{"num_hidden_layers": 8, "hidden_size": 256, "n_experts": 256, "experts_per_token": 8, "d_expert": 32, "d_shared_expert": 0, "hidden_act": "swiglu", "moe_layers": [1, 2, 3, 4, 5, 6, 7], "router_score": "softmax", "normalize_top_k": false, "routed_scale": 9.64, "balance_loss": 0.00229, "balance_bias": false, "router_z_loss": 0.0001, "router_bias": true, "init_std_router": 0.00877, "lr_router": 0.00237, "vocab_size": 5404, "norm": "layernorm", "norm_eps": 1e-05, "tie_word_embeddings": false, "optimizer": "muon_variant", "learning_rate": 0.00968, "beta1": 0.9, "batch_tokens": [131072, 262144, 393216], "max_seq_len": 1024, "train_tokens": 1147000000, "max_steps": 4399, "dataset": "wikipedia_en"}
Below are experts of layer 2 (counted from 0) of a mixture-of-experts language model. Rows are named router (the router's row for the expert), gate (a neuron's input weights, with its number), up (a neuron's input weights, with its number), down (a neuron's output weights, with its number) and show model dimensions 0-63. Each number is 500 + 50 x the weight over its row's rms, rounded and kept within 0 to 999. Numbers have three digits each.
After each expert's rows: "mostly gets" lists some tokens that are sent to it at least half of the time. This comes from a sample of Wikipedia text that the model never trained on.

# expert 213
router:517493470516394470498454506513519484594548510469479529497491498448452470544478545537475536589549630428541463519539477550452443518493484571426461591377498442582565479549527438439475556634469621
gate0:412460534594468511522432449480473480509541489495535533557494463505514463477475484522612489518447490450484496465507577550499524472480515497524492532468458541470479488562469470456487501481531510
up0:487477488539538566467437557535534561522459518581496447502510510496483493433426488432455460457542503493520494553569428394436323560523547479492494526457552517494369499416541499490526576490501547
down0:569470485435484493395454544502461520514482568477486547584496550459454457448496491517451483523423490482409440475525481459469530468537476564494492518529585491510546547500483518484569500441470461
gate1:525419505507514517470550495519477458479512518424496437444428471561500485476406487414457489493458501490491465493459565505538457524547460576486485526534483493539446426486550495449418486527483440
up1:592522487407460540508475437548539426530499492484444570444490479497509559403503474466480532547481402470555530457541502546484514431500481500581472405503430498468573375559565507574490455455514496
down1:538345560458518480579472459525461533436441527387493509468531545447510512537490525455503505493541453504533522517467510610527497482577467460471450517594542511412510558495521491504472517448443531
gate2:487505465487509489533535487539528429569492502420574500482506535483501540466463468542488585552432551452510455520353531573527446587470441520549465588386484479479441514520471409410522518501468594
up2:507457536535447558565455541412442484424539515535477472484456509530456481586520442531560469494436508584518550605518465478454528426491561490476526423551569522481459518523485461588522499541526589
down2:459411493439481508445500487544509468536540533484583466491463518516451512467502407558504517521556450440468471516566506513466517436525422448465493477574535465504504430464494534512443494473532473
gate3:428528481510417639454473510469550510512429489416526521519529484386546448523435535579489522510430413495490574474481626428568581563495483468516489550475468466430537486468454611539584507516491604
up3:441612474454349609489505524459569443471528562571406481384592487393489533543499504575472552525567493508504474412499420528447496528532452469470444529492460478451485492447415513480523503535444505
down3:524519468435469505540537449491540414579467514499442515520489572453525525485444494521518480429551576535417593520528519539441466608522448440538486561492463430530434493520430532490466456471439446
gate4:538524503520509453475501432585472484464448413342546449583521511476476476483450467396515463473481590580458505487602549512481518537509511464485409431526481499491492467514491454478554516543495491
up4:481446476523467503499413570457536453467519495449508516501523496539520489503549499487447498600601486474517536485449546476538545561504433518515510475531572433507588445503419395447531478478501577
down4:427505500514467436564500425412536441541495520426496491585426536450470475482450539481547568566538533585436492526452525350598517550499564517582579520544563492536490497469501461454506457505438597
mostly gets: " against", " for", " to", " joined", " To", " defeat"

# expert 23
router:523466384536556493570526540529559487507537514392480454548517454489460419542503505489507503510527562469576481524461495573443425543443466488469490589476526403521488500483482465468562486526447569
gate0:523535493524542530501550521413597411451577455435493474544560493451542457526517469554505493555528515485623513419517436501599531408530485460489426438556547429499683515486547519441528494483492517
up0:566496484452483493466457472476448594537519507576543475508461441536483522347433549434445572460467438521522511603448596561418611561469524564451552616470462464566345537517445469514505458504482478
down0:579526457496450469544430472379470499442485548505386588495408428524548498493465580566495484503454644435478472567514489470481478450459552546581515564424506470423534568528486612491551503428474523
gate1:463520411549467455458605490502479478555566509522411627485448538482523510390448523463414462457325578509504500513591470515526614506539492512474523473586472440500496575454478529496527523506494454
up1:488483526561488482580539487514489576624547477587443683492437490543485517427413478394456447482354536559500521492550507529496569517533515472494499500521476525557464522434493595494539471498515479
down1:437523517423523443496345450494454475485528489539491497587432508523468625431396430446533481511476452498461470447492494510444502499561489603453416595526456541492524532547481499523467515469516502
gate2:478501428443507586542456501551571606559481481534541428555426423462562558458442515607467509431443511492506554524527547447445468576451445555458518538469489454501564469511539478507524451451474509
up2:517463558553432465498476532573494423502478472470482550455497523474498465478485546521434519469504478494572418482543478537553516557557530486538522412502472485487592508511479474539528623508519507
down2:526461542565476438484627535430554494498507526563508448491540436535660466459495439514456492529494450489422494501509495526538409482476526464513546480441521463524571550436469493491535493522480440
gate3:486549515454504594514486481506448686459471498512455445530482417436471558531500515473522595554486498488438469597516506515468510546545453510509502491345499429458475493513456479430500638506470494
up3:545555510421523609474538539538516486510399553568443473386588481470564511544489492378486566494488533500554451546502551540504478556494525597549544446557503490511470454537501549544445571508500468
down3:445471466534538446522477486509571377471472454496450391448439544457519511479509435446594532510518536568509533529489450475540412518535449485505468516481454485523473536460458520533433481454513456
gate4:499464476513523427472525515353467534451538380483556505493484506577525438402511495471484393495506565527463404499481389468574526451458464389490474581523487527494546566532495569454480532444500536
up4:542470545567516580469498491435527537443422483444460511473393539523516562503537523475488457492528474532457511577449399505556516561435495587495517500497478551538432505466475541504510522499502473
down4:453420489587529528522419482531422485377548505451537555521450574490525653472452465473534478473478474516526562426578495504440493551561448637503445431554514592470522497484418475417520550463512404
mostly gets: " (", "(", " [", " (\"", "[", "_{"

# expert 198
router:559468494452484557509458484520535532469583426461549537486520463482405398484568573456499600492462525432534553560558484599405566524434490486443445577426550425509534537505531490466463434562454494
gate0:569511498517528514463484484479567474486383563538393444493517518332480566530459451534531470559482507486536480526497529458429556551437558667422544571499492523527538472548411593468374476469533411
up0:531417471555532516508531539549489432483457523435439361452474528359532568521518464511553544572548452446532519527484515467534532457450593573550460508581477487493491491535437531582499427490500444
down0:562456457491474541504421535556563600506380399502416482513520406435533428455549483491577452515504484487514487508449511522547483488483519500458487571532486388531493492544449522508465463513501521
gate1:532498526522420492490509456473476554489516520503492550378522532545616462483553515387497521450368484396525524441538498580515455482497442462495520569565468524460491480516523527422601483485525493
up1:489488465442531553486485561438600537541552458537412550482451471465450495444430499594575524439504485608451431519476552384546567470465589534456495451532528431545504514474427494518414516507516531
down1:443575408469454486540533612538618547575558490519518532504487447550482460552424563507500485483427525461538502480572493470491536438456543447456436509569504483537545386545542469505413460558594516
gate2:514521503496503342482434458490530460481455506479462599463570473472513483477445526475544590533552531531495546557522465596475510544446481489536449578487457473569471531424502513448513566448501462
up2:468577527553485425501458513518460444500493472539444514516540482522405514443424449467538615541638520509450453513517425555562551530510503440504533509578507550635524526464440528427483594477483486
down2:458516493523551541573451438535629601395464511493482533500507488547572514504499410552532514471443474493483512502443557533502491468445430439509444615514464416478405530467503473541467492370494464
gate3:534548535504509509470541496525454519538438360418530535416422485536547406450484465481468443541487476497447512540542506481457584493514421550495484559506472519488501497499503515500482415423488453
up3:501526433567461460433565428563383485531477446520509436521568508569595418461495480473551503506499499459457529549554515524443453581488422515450475494523470555475533481431465573451483466484499465
down3:475640498464552505554464438472474491449475495600570421482543532473388524456486502441427416382519409579461529558447531372524517488576528405549505533455495538521488510461529492448475476595535418
gate4:525449514400547539444522492479440552535513415543529550417535487546439410501458508500498523405455494457541533489567510466461547444553564513489541594525375472503475574490675448510561449502443471
up4:464487528488411431538496530481546491533378517426558444581442569476620548459518535510469413580502527487518485511565453534476445544494463634539474475503553485548512500495415551508416577479505523
down4:556493481524471458514509530440551497515519493574558582426526489481484571469517526396504456459478428509463506458492474582473521493470476522564504446375502482510464515444478481535496531439545473
mostly gets: " comp", " app", " opp", " dem", " pres", " Comp"

# expert 245
router:524513415483456521483471529533467472485557545524520591488472486497428392522506566487459505518514519459572517536510500511346512558441461587489534443437493468605515497518517437451375467499464581
gate0:522495506489382495491470488510463548533545447534578526462632537513453445488429519553494548512593458580631497550473526433513513543426671580530526488450500554531470447489491554492498524526480589
up0:493555503447547543532484442456480508493610542502520495516474424462563473562597544453456513514404511482446477412507565590496567511571372446495525394482475513479477480499501438561518394487491454
down0:500542500517489505557604520462547461496476444437495478490491446509519486505483477503569465548364520394545631484534491490422416545478510564464504512474569563477537393581500429528464459607442484
gate1:497474519491612480486497583346536507515547478527426636461548472446531508577511514447580460467479495514540547425410502533501559470460388473463525557475479507528463494488487480570466477517525484
up1:564479493530454441471409552398494520526610460448394496463367522492488534424459504416496481518474517557515564545442505535551488483556557435478390529411568560498406499458526629517610454514545435
down1:516522480470555512520503472519501524552477475564536501504544472522415448478554502518397555412466520456422455431528477590486465578462572552545411520488538491522502483553500519515419475487454532
gate2:564495476474507518523595493446537500506518447438420479454469468525525484503537460496499530557503495490536479509518485433431500409427508546478589448364506523488487496494583423530398423497480500
up2:394525463473542572477553503559494483537503550546540403542518492424501495513493519470405508474456460483509491488531538549509506553432484456505560510534529492488532489475511404472564491500506490
down2:528504398513505525521495463474404437540424484479502487543449489482472576494406498580513474463440562515536560462500460562439459413453454595536500433510458472569419436505523471524483442492445574
gate3:533522474511473516512502518478578443563543456488606475469394584557504514487437561514552484515538520477455538494516496484533454524528511484487427533410532562442551569465524532571414500488484465
up3:441525479528483377555476473470459516541555478502477478464556526519547535494412434466502523537453546473465487548580533503579423565483464472494534536510457484476550544554487555494567578511509451
down3:551500544528468438511454391532483520580489510635515484498508442506435478434523553568451516499551349465560480498588495456539532464481478562547496478530480537449468408393526512630487492425537455
gate4:514535486533547498472436449530422607533520498430461480541534466536462437489506551539504508468564485507507455439507520513479544540498516470477474496453575491478518511573459400465484484449526527
up4:509518511537529421507440553446397544485490516415473525507504448499452438408579482490582515498489502532455509436497542515519481515533417527506498561434548470495531501542408489427508587476494434
down4:534498447562561517517537498599475602555482468527389415488464501497427489537574555441516478490518478494480547608436515495481449630480528549448523494457495503484513526487606466508509492525641569
mostly gets: " s", " Sp", " sp", " fl", " tr", " gr"

# expert 21
router:529469421547526463506483521500530444575519539493553538498443515419447495472573536483469523564504634373593481483561462625456447566495523601501468545435563457526499472578518512455495525550502599
gate0:516406503504527488505498538418510516566533480460457503454514552537469523421476551503498472470497654460511522487446476559541458550489407529532540497451462515542367541532460525557525466473453526
up0:497560470551475547484490497526556544425569557539522535529437406454519472503479489497462474508529465477412443464444515436491521623502483522496512459558472513389513502501510525513466478479506463
down0:488472489570523510485508437448490528473535493416533487466491420560528451372475443501496463524507514436540534477558537479517498529399516528416495509478502519549552622574474536478540472478412513
gate1:529539500492510505480440467465485485421565436393464526540486514516502483494549505512501466507514462449528581396517479561528512307502504475513402557447454462555552548526524465476434451514514469
up1:459520483535496486570542613534536523457366563571514557454516459538527504492482439475496587575469456503417495566477474447463507585452565516533542500459504471556410455528501590451484548447455543
down1:539538437417522535470533554491464534515397588403431574454498465567503503472550507580484499508476511630510530494489562480449520461476520512448551563454495533563527415523528500423448491437481526
gate2:546572457543559653500482464450439471547554551394535568581588512480514486532481479598497448520440514523583415535599589491498494533490443514473504500516417491510512477472425512482475506539498480
up2:507475523530513392496500595506546518439432501502478447518434446472512533456531543550425515622498562475425558421424487551491566572496505518521451494442503520479525488594517460522490488471469481
down2:498527432555461612506543460544512461538383512519487552544504381449463478550669457585551508582475549510541520432475484494452511527422528480477516505566452541504568497453446510538443488526432540
gate3:485457477553544469480478524541547474539435450547538535561533556503459543532502536524510554534536508423501518521474478552488417549533506568510551547412503532491446528575542503378500568495489602
up3:505533470540449538466571498479450492446509515509472526484423495544505466493508523549513465503513400469436419471473537480345434425505471447534520513560391480532494519448378479504598585493491459
down3:524489453423499589453493496553452542474460488466500402543530464482414434547512587595458510457452540469459549555537627501561493499530461466441549623572528448587514522502569520563449523467524502
gate4:468481478620466495555467508495439460613610621502529560542485548499496543456389532459491440563514488531508484500490538519487479559501533560518518511553591469534509536449451545540483429521509474
up4:534470533513532442478415473513519562492464398506467492489544462489533489506631511488544593453493524432501544482593435444580543458504490439508589509463451513496494509473537411363431530521488539
down4:475442592488505453538528536507515479564486443480476504509495505497529545545440460580475549567394518494511629469595491540528525538472534476517611420443488501544510501545623543411479361552533536
mostly gets: " is", " was", " were", " are", " been", " has"

# expert 107
router:527517476478462480563478565514490467539617582427455529505555426437486511514536549506474573570510566477549487561446478527390418521493510545455528514412525394540536440550522513408494568575442651
gate0:524451489403542470543530535479508573499505495569441508441409536550483515585484536529407512525457517453464565514557529465441531528519503589513468360497462537559505518563456496452465453510480515
up0:516459499514519520500551549384571543493429503535433515444458529562534526527458509488493456528546533509444502497515446448612575532500559513503550461462494525481437512534427558480424479502477563
down0:582497465422529452549490417408508509551403520484419437534458433588688487541506504466468542488564543450417562473541473418486555535469493497492562478520549497531433512517424563498453491443425574
gate1:571396498553454591461600503508495457454427492523453533541502579441538475520352467440414505486510400539514563512490566479543578586528586429526566477496452478452538466474493546561493518538498454
up1:501567473363443473522457546505539470556569478511439393556606552487463509524448450528476406487586573576461538641492568477531492547483557529511469472609437490515517479525558443591592557560483420
down1:483482417460514551461511619518520495445608531380545504548535422482531464493526609403510480466426506517552517443446556572492477554492539551582466456485440463532480484572437505471530549379463482
gate2:508500458477582623480450401463489454489379526554569604427449349545567464560454508476456430454467465519550561443498439464535570529436489545424417495398427495468500549577482460447488543485519505
up2:520485477467514455554482541547555585630488562565432559649506401492470537583534535492571615484491529505529562547520460434568489425469391576456436487499479515535518522521460539446527586469508470
down2:488469462540497525389562516535540477449564472520610504541542490484527432430522573448496482506496488419608503532495509498490509454493478517613463377524481453455538527449489554505512502449470458
gate3:452562481543399547434512543546597481507481517502476456566578482514489507591465451579480515558456452489482508508493567469516468599491504503445444480664527504430412351601432509500515513492459556
up3:443536489555466431492517576483462495523566532483465428561573603568500455540493500542531476498548614511473391498514523504391548444473578448502456530607493551524434623428451505461489471506526628
down3:531468569495498504493550507511439503577434404505403508515503442491618485499481510492508548485567452450512504492446559588479471474574437509581465441431491381498550455493530433548507555442528493
gate4:453381500577489509481486531501525422533442473407584413477552426436517536337432501546496503508545531464521495535478387503420523584515541498482453538502456449483532638499506496502437479542468511
up4:551500504487576492465476452516417423528521550500499481501484549515492539552526502623553448576580507605465529475573537505612509497490388602484438454528505553415503447599535489538482468500523397
down4:526481437422567428450561441463488548466552468482464615548514514544437497567551499446495423555433512570508516571575485477496516492562422561473519432462562463475442408523520548521530535485449430
mostly gets: " after", " about", " from", " against", " when", " with"

# expert 75
router:562429465504534482554467534503503444526560538505522502538520440462457472541523586451447536520478579486517554571498539504393511532401560556464502552440492400529520445559559446464564483489497589
gate0:455567523562616561492560510415498543558406477528431486458505464513442453349504522550465560540559477534537553502575531493564615468489430423446494537434467422445537470528632477517541530516500461
up0:503509531513495505546528447456500515604471511537420390482511457538494501527502486494551467511607507562507587479604511479474461416475612490486458472536469455428589462552561450693585486500505419
down0:582484506506557467516564397551529494559511433591604475466529473480525539588546507478473447476502546498577549550459505559565410497463438379587455454425477512513513494454471488507510493459455520
gate1:559545499488620562516421441526481577512495535510514524494521421490501513501489549502515479485425455523538422450489535456536618529553429493463494480448503562578461512474555583466530471519469538
up1:451479491572438494474556581476518531600484534520515513446626456509469514448514477555554557505520470495523507434508402504578470477516536512472513512414532566523454602479512480522563544521459621
down1:475567509602395454512535534462503544499490517507445526491553434420530466462507498535431492588470431538490597555449480481454465577446505493498419608407477437509521459511561532552451406547406549
gate2:582484510488524514487423447634603475515445532444422436469453461512494499525462547427445455446441448539475359515507549475476506534499435443485542548501495423459474341491508541489524524563473515
up2:534446488543487491453393383428576543565541584477513530526510411486468495536488527659493500535480521540475605501513485468492467464507545542470419529512498549464571523612486537576452440486499402
down2:424505455545604471568486464473527491549366560425525407439501502493460526465525494495501482354525512552547505459435541465553471459503477499481580534542434480563416505512503541490565503446531553
gate3:561539512585499528555427614528514593387450507564484496505614453399518464519494523458529438484479496525480527543536524473410521481535681448475597368520493433405514430544515502595528493524492585
up3:489524505494525413448547427507521429511553505574413444533449429535459440492601474482587477530613527462490543434582475529527323565448485446523563349580469477562429522454523549568516533537512523
down3:530667483604490458416548474481544562575500520521417507481480543445500491481507493416482508500466416445481537531455464615490482519590464445467505545601473423604446502398489543562456475517516527
gate4:487480530555481509531541396419536446613495509499452495456603528548483495438456491494413405396559509582503548411450490477472467411513560482521550436507515575423479459465528583455494509489516494
up4:505608480396474521501476493504491477517500558568508520474558501534498499502509487516434465500464535430529446630562547571482457546454467450490575462474518574454509444476530422445465393508493446
down4:480479425531498473483525444454514554454530389526481538470573433482491531514512455532471523498513473462548527522540558525535534477519475559459490440524515516539502529512510567521455442611490536
mostly gets: " from", " in", " through", " during", " following", " along"

# expert 229
router:561493455502503527547477490526565503488550459480555567446536449455378443489609560558466530542457505417535485505496501546496507463435543462464476507494482418587562509551550418470471515606475513
gate0:525565491561495575463527508542473518478479442419433562570514548476419512492540524500448537547544481472524469515483510477496562416494531529496433522402469487522558476526607564345437490623529462
up0:574572517527425464563542551534415547496558431521456427443575546463456528558519574599464584564450467544544540450540492495532503448556546466436548495598382538483533437416548592460544480504508550
down0:465502497552428588503421532443441540451527622516507422495538467531526478488547534524543542494430467509557517580471513466566484454547453473425477528452535415526537521482516507537583489594416474
gate1:461511483490581569529451428544521508542493501515426535446584537476535482447523523607492547538521501471475462425528515528517556519526494442440443643566481538543464506525497515447471471540521474
up1:580403524524454408504551473532566490483504433405500460422418603480464679570523553521517467544449461503501507515423468436543506551491539510522575479451554543528564556541565537461429366588470489
down1:593498600556516454512549544591470501462480433477519439494432555467487634463539546511523557502463468501604510411516459481475574540471373582516508510501498457538446500478502505504478430544459568
gate2:460444504514591506475461477462518473459513471454628536477565447476460532471573528504504496490469499422552422480512442505555582549517512466504433470527652447450489503570563433440546514533527487
up2:507532490478462447488500474535490556557432587564447460553492559490553478505470480499475560516519483560455586544520599497493460439472435595528564535505392563540522480457427606515435463458487478
down2:527488515363494527502491571494444463552541475499504512463472494479407537562509440593508555565460481597458497565506533584485471530526415466524514545475528453546503534507450583397420573523464552
gate3:478527530462505492472454517564495448480510513513587445540518480493366463429594475513491488495484474473516515540484497477446630469422622434459559476499516381562484559521575533509523428564520520
up3:495559490470559558468500469522524477546535485501569454437433480538413418461551438539566503507507517457517583488458488495422532437497485548620450403476502458404519577499481504441541400620504528
down3:457528425436584500449429439574472471561411482488567530535516568560565515490485416543580541425541453436495478431478553471563521445472511494596426467556480489505504605542465579574549399447591553
gate4:493452507503588544490501450485477522503471449509532594483518468486497404519460506529428377476382553517526397464475585551508546536421630559565496497459457419477557512502494407497432547548461489
up4:515501550499467498481559629475557444483590551448564511496562494429446523440415460488447550531537475594501541531559452479549561593565490500477563574557376419460553527528451576447451491652460526
down4:455509484507445431401483501436535541526436576545475602594570476443520473488524467485465619498580409546509504563453483517487459548420539484483415454599511452454494519390487545456464452618494484
mostly gets: " opp", " imp", " Opp", " dem", " Dem", "oci"

# expert 131
router:507394469492547476543524544488490477464511455416472561463484463389413467476497567491465549614493564455628516498562440572439554554489539551435509538457512411570530510484490445463457557556471585
gate0:521439502497406513460565438602457575594424450427527586456508476508500550412497521473445511520463457519490495493624609522469464377503589580528406521579436472610558524520428419471539500503528509
up0:561458483442449498473517576496449599571511529424517626557506450426477451430504517426416478453514540508477557565584533476534551473513458545497442527584549493559519446502447415490566518506517506
down0:426510575588458489508455580536515522469453377608440517604547588579522489489490471502572540496425509482544526519541419450554511463555437470533462419486579495540571415410479466467482454533555473
gate1:480435467458507524511570481533499539499492445511485583496570465515471520493541489468401614460527480533499507429477503497354480502449491509519450505387423477529604393520465522498578546500507536
up1:488465502466513502510508462497523514592501490429536503545521512417559548543528516435448490435505507561403541409344365507470505504443553566508419515458482555558579412511432450537502525460490528
down1:550446506438500508581458618469519454483536462476458530494450523594491508500561530535538498444465564525434480564467475478449570480553655415491556557456491486532521442455522477487619463498555525
gate2:496542489550582484473444499437510431564509583484486443391518489496522474486526471549517543456463407489563396450446491470472495437491446427480459478490606478476619493574442475482409488514517477
up2:526458510543465599559449523518504412477422452595485419505537525445550515463456515486604412497439593502501554490460464525413511485519463556485608430526430549472493536446568485351597462471435561
down2:483451437429574556569495533489426493470564527430492478481489515531516454533442441432548483432531513474553492441586476489482521428555525552380596491529505540506457553544470500499487446554544424
gate3:532386543509457431474523456519446466420558455519554466515447469510390538451500562580532505552578553511399491514575517514610509501522492468467581525493504418488482511550611570506460530472551501
up3:543428529545594507500563509565482517475483419438573466540477551494526558531464556506510437554525513491531464576538490475534601571474452547482622426516486610426561471543583410477523519506499480
down3:479445524618503584521463464534477487455462472521426439546481505584529428470480534566527501426532510536553435580543544492522491601560536406534480472515474492477539490451496429536475597424544444
gate4:426573518478473585516591590527383464584497490504474533395548412447468558447544565458490549475477400467460525511484480490454475477531492515533531512529519557533610478487401586513513530507533420
up4:507525551493560543550563543492540500534384523484443530556439501495519565481535517530532512549499456478478519468485470549565515491489500505561547402491548584522575475576484525579459501475532449
down4:523448585489504524396548450462430461528627512510637480549456460434452547429452479492594510523550508512447422523445416410465455542455448408606425541484470384502505470604372526513503477490488553
mostly gets: " such", " known", " used", " well", " reported", " described"

# expert 118
router:565430415435438472601483505548476496510520448437488528464493490440442432520471587468432525473464518395497527562510584619503489513472529518506473526525541492578541501509575424490511483524395520
gate0:641456494504540470464606481468538474473469479418470583487443464433473533570502532531566541483485671484486589522552502482496565406553539590474402565534469517529468533458512486446449506521542490
up0:498537491467474502522497587493526511487445572462553504454587530580521488555562577517417526526481449461431429545492393491556528489469598496484575478542436500497381455512562570505580571500432495
down0:463548491560560583447508475551506486614461533564589488453502491441483498468532529565528516467526483546424429489485474523498464429463506550457501484564473556521566442521450521393446510542523564
gate1:673491470585466477554529454494380414500495547487558583504520471479437485575470475435479544512432474493554549487436540452478476521485383466533514548509568503558437487453552496375487472545493532
up1:599511476573483528563517574556583505453473552477534480407496552458443427561444515499538499504428437426553532525486550556412447491479570463480533512489506500446530522501585488470519426520507579
down1:511571516458553531562567549531551462542547502433556484494491538420427542477527515480539513565616455496553422551564519512444589418463598484477506500517547460438434564551489455481567395443416554
gate2:488535483445510483459533557528507596556510479455461498472632491477500534445477499446486481508523536510444496424565438563480588565416484600486452508400476507484509496581531478541501418495572561
up2:526439528526541508523563379492571578466516572513506565462461460581498462527507424524563545486487464464525439511533468619578396510529526457505478486515556502439500512536579519444480445499525463
down2:443446452472508568485489501543508503533477454615597480523499493572436465469464503465460455522506508492555414501467535531468515478427517474401494462422430505584500428476558529482497556540481582
gate3:490549499434488534492472492491473557433619406619469527390513548584526518416491512497390610473471534464489410568482566514553513526488448560521536552500499467435584395536517507489493548491433475
up3:528590480563432510528527535570421551611553334478568509552490560518466477392426520507467498421554625563441517542483574486498385534577473516496558490467487534494433435492535561433582417525444505
down3:471535611504494439490578418516401512543483462538515449422489467510522607413486527481480447523459462510469489491521559492547525548597469444591523472371475465499544515458547499428525527439580479
gate4:461482489376480464429525545499474469429507604530538448491469501489517552538567479490507506491461512464567564521449504476475499468476494522524423349497460539575536455562482371529527499502525485
up4:481499449531531523501472560556511600422561624532500374473619468461516552432508534520442503487524498513439584489463460523458531494527564522508428434568393513476521448533494509527504427499497507
down4:479531492440405550461521421536465472529466521441551502426412597415443512472495481527503537534640548563487565550575483443534532480558534516474543473511497622519502451587462413554494492483429465
mostly gets: "):", ":", " Born", " Clade", " :", " Phylum"

# expert 200
router:522453447479492541575471519535529489496484491471481558491577481511438434471528540467539508542460534395529530623506542518439500494422480455436407614475501512551543541482534420466544504539461529
gate0:468523489511535517522518458446577503399497501461546530401448495475512536415462515525571578503453503490540527559536488476404480571432426528525483531332473530461487563497438529403496547529489464
up0:461575496502605506564485410414489476450524562432539626533435512474510541425439505528588651414493536496536550543476568460466523526542505552512517539426471519441475572446430517465427542534495472
down0:455530529578604573458595481523525566486503499495438524573498461538559486546477499492521515380447421513554460509539488579468576586453488571549510612440505561477500565420485544421486494412471472
gate1:498420521552443388616549481566489460496635504486485551593555467485468454544468520501548552448461500470491547452565558587466469561350513425528545521532522470524461526521466536535571483524486495
up1:519570521424480599493556637400567530509458556526534504497488520480564560473449457472461476537439499455483435575341537434539522548545502451405485441459392540477532489506520545496561490524517528
down1:551606520435517538562548530418441449465498464557527444498494499490467512543427531540398519427480507529581474484485497504472447498536449493534454507414579570389555521467476447547434607525499462
gate2:521445469440492475567499495516489533438478577482477568629548477475439528478410488443581494542574488520502522494415498504495495460494611444478481496398467533515445511421526533463510606518523520
up2:507541472503453451470450486543473549471539448512496472545464460494518478563534554485549410516578477519490599562548460527508460483577459474479445410474548551418491499500558412477589499520509520
down2:371488413495480527510534391553510430516452566569545453527514565527628389585503556439439495485434441524440507466501433480527557504407589583481536522503485515548492467457495454499559563402539507
gate3:474391476484465653563582559535444463553431586463428584551457537424459522464514462506466402471484494544499535639464597528526525509507497525456539547448467479532542472498483532452498484575548532
up3:515445470549431597455564585603527507479479577568409535591584539452435495495528481419486406497490507530528466551545580491500504511424484471495535483504449483517597497434437586397615517555524474
down3:533502525449444450484538524494479570561494494491451496482496557512517480555460473416484518487506425474465572504510467558489538450457435492516483508500590496494434519644494488470595454472513543
gate4:437475497458527539477507543424539484475571534478571420483539565468580484500413530442460558502459511411499500494577499502539580542475522489541476502488455607473499501459437540528451392545499485
up4:518511467528516491450534488582485440542404475533470538499487428515547543506519518580540464494459442490520606542457477508418409516483453567444535483488545486484476515502591459409525486473529553
down4:461478450458466504527628527519464534539601474556495487527502487534507446433546539515391477487440535473498596497572532512412493395434533512491486524431497464628498471502519488573442457531470574
mostly gets: " comp", " cont", " opp", " expl", " imp", " compet"

# expert 5
router:623425481492441424571465533524520422513580556482550547521490491446473500532559528468474528621548564439550508555482575548411466506454505568500527553422483397558522479554524466430496543539463713
gate0:473553511564598438445476481508483554461512480535504436522545514525414490470390477484436549524465467509520599535420566518538550535487440560466525521445539549479458425536502456492414464473494475
up0:542529506611606411555533556459496492531561466440507509411528452493447536472494479429522585556438537490482431429515513462556451462496406593497546493499620534651461478510408443483481394481473531
down0:451522506516478506502548446585472516500466496608480492534395553488467452511509486534538519474486422605477450512541516539504536591435476406456483567501394447490489521478610434530530473453489501
gate1:454518487597574435509557578468520405487472546429576471510509419398551535496580525478527574559513436411514483560493537508499368514532490548417554554574578463559479494462447472483454463501500569
up1:580547517500448572534579407508545579531524412538436623546509534528495466510500480383518570460414465506521520403499449510585573488489587502553437472519519554459464536497494488485525467497506497
down1:433496475533430413529543425521504482515509449535494447540517532450441505512521380539535543618552432489530439465480470529478497487465583599521475482461605500483547535511580529548531475510575556
gate2:543531514550419574438410538559374492533403589500426507411546436581544546481467494537548492409412475480493481425551513520573492468506539411466561416482518599501445469538465472489486584477510388
up2:448465492536532460484453493484482488466493509421584517444558564540448479506470489583480450522596590508468512447525366545487516481528488500501517641455520519461442466567476530493405455467501419
down2:473591487603425528451500522444502477505520548459472489464536565547455433575484421596378472485504508516414496458568464687512434499540513464557504502559580505541473465511451575535414508425491441
gate3:624566525503415481586475522550570539529496570444502529498603468486461516480438517599507379475412466478519521503447432538565581447499584538465541479533480465425489485512498411537434410493476519
up3:454423454464531625433507517456582433440513482623469468430506569469506455481518473384471477501545518529494525590508475525443574546490484505451467500458492532515502543473477600504480508563542465
down3:522503421482492471481616449561543536493492525455511382494535539537472390487466559537489456543467583509440553446529409446433517538519432435524559494518593419450491499586475473582534463421543536
gate4:563474484490368508446423513431452495563558496528544572445484518529494523585477493443490608489455479477496448499523394487442487429503478542508534548520546546537458591568442606464508495464487445
up4:499518488489453534429404546549494550470514508533359565566598434506481534493596562427472502424486541576508459568573529432492528506513562343506483492521473551425443532421389496653511494516506460
down4:488482492439433472503500555581503482538495464558462597481530560523461524576452431617542526497509445568463495383527527556463376546543543479522491495488478535548556439486605543466482516526492479
mostly gets: " into", " from", " during", " through", " between", " after"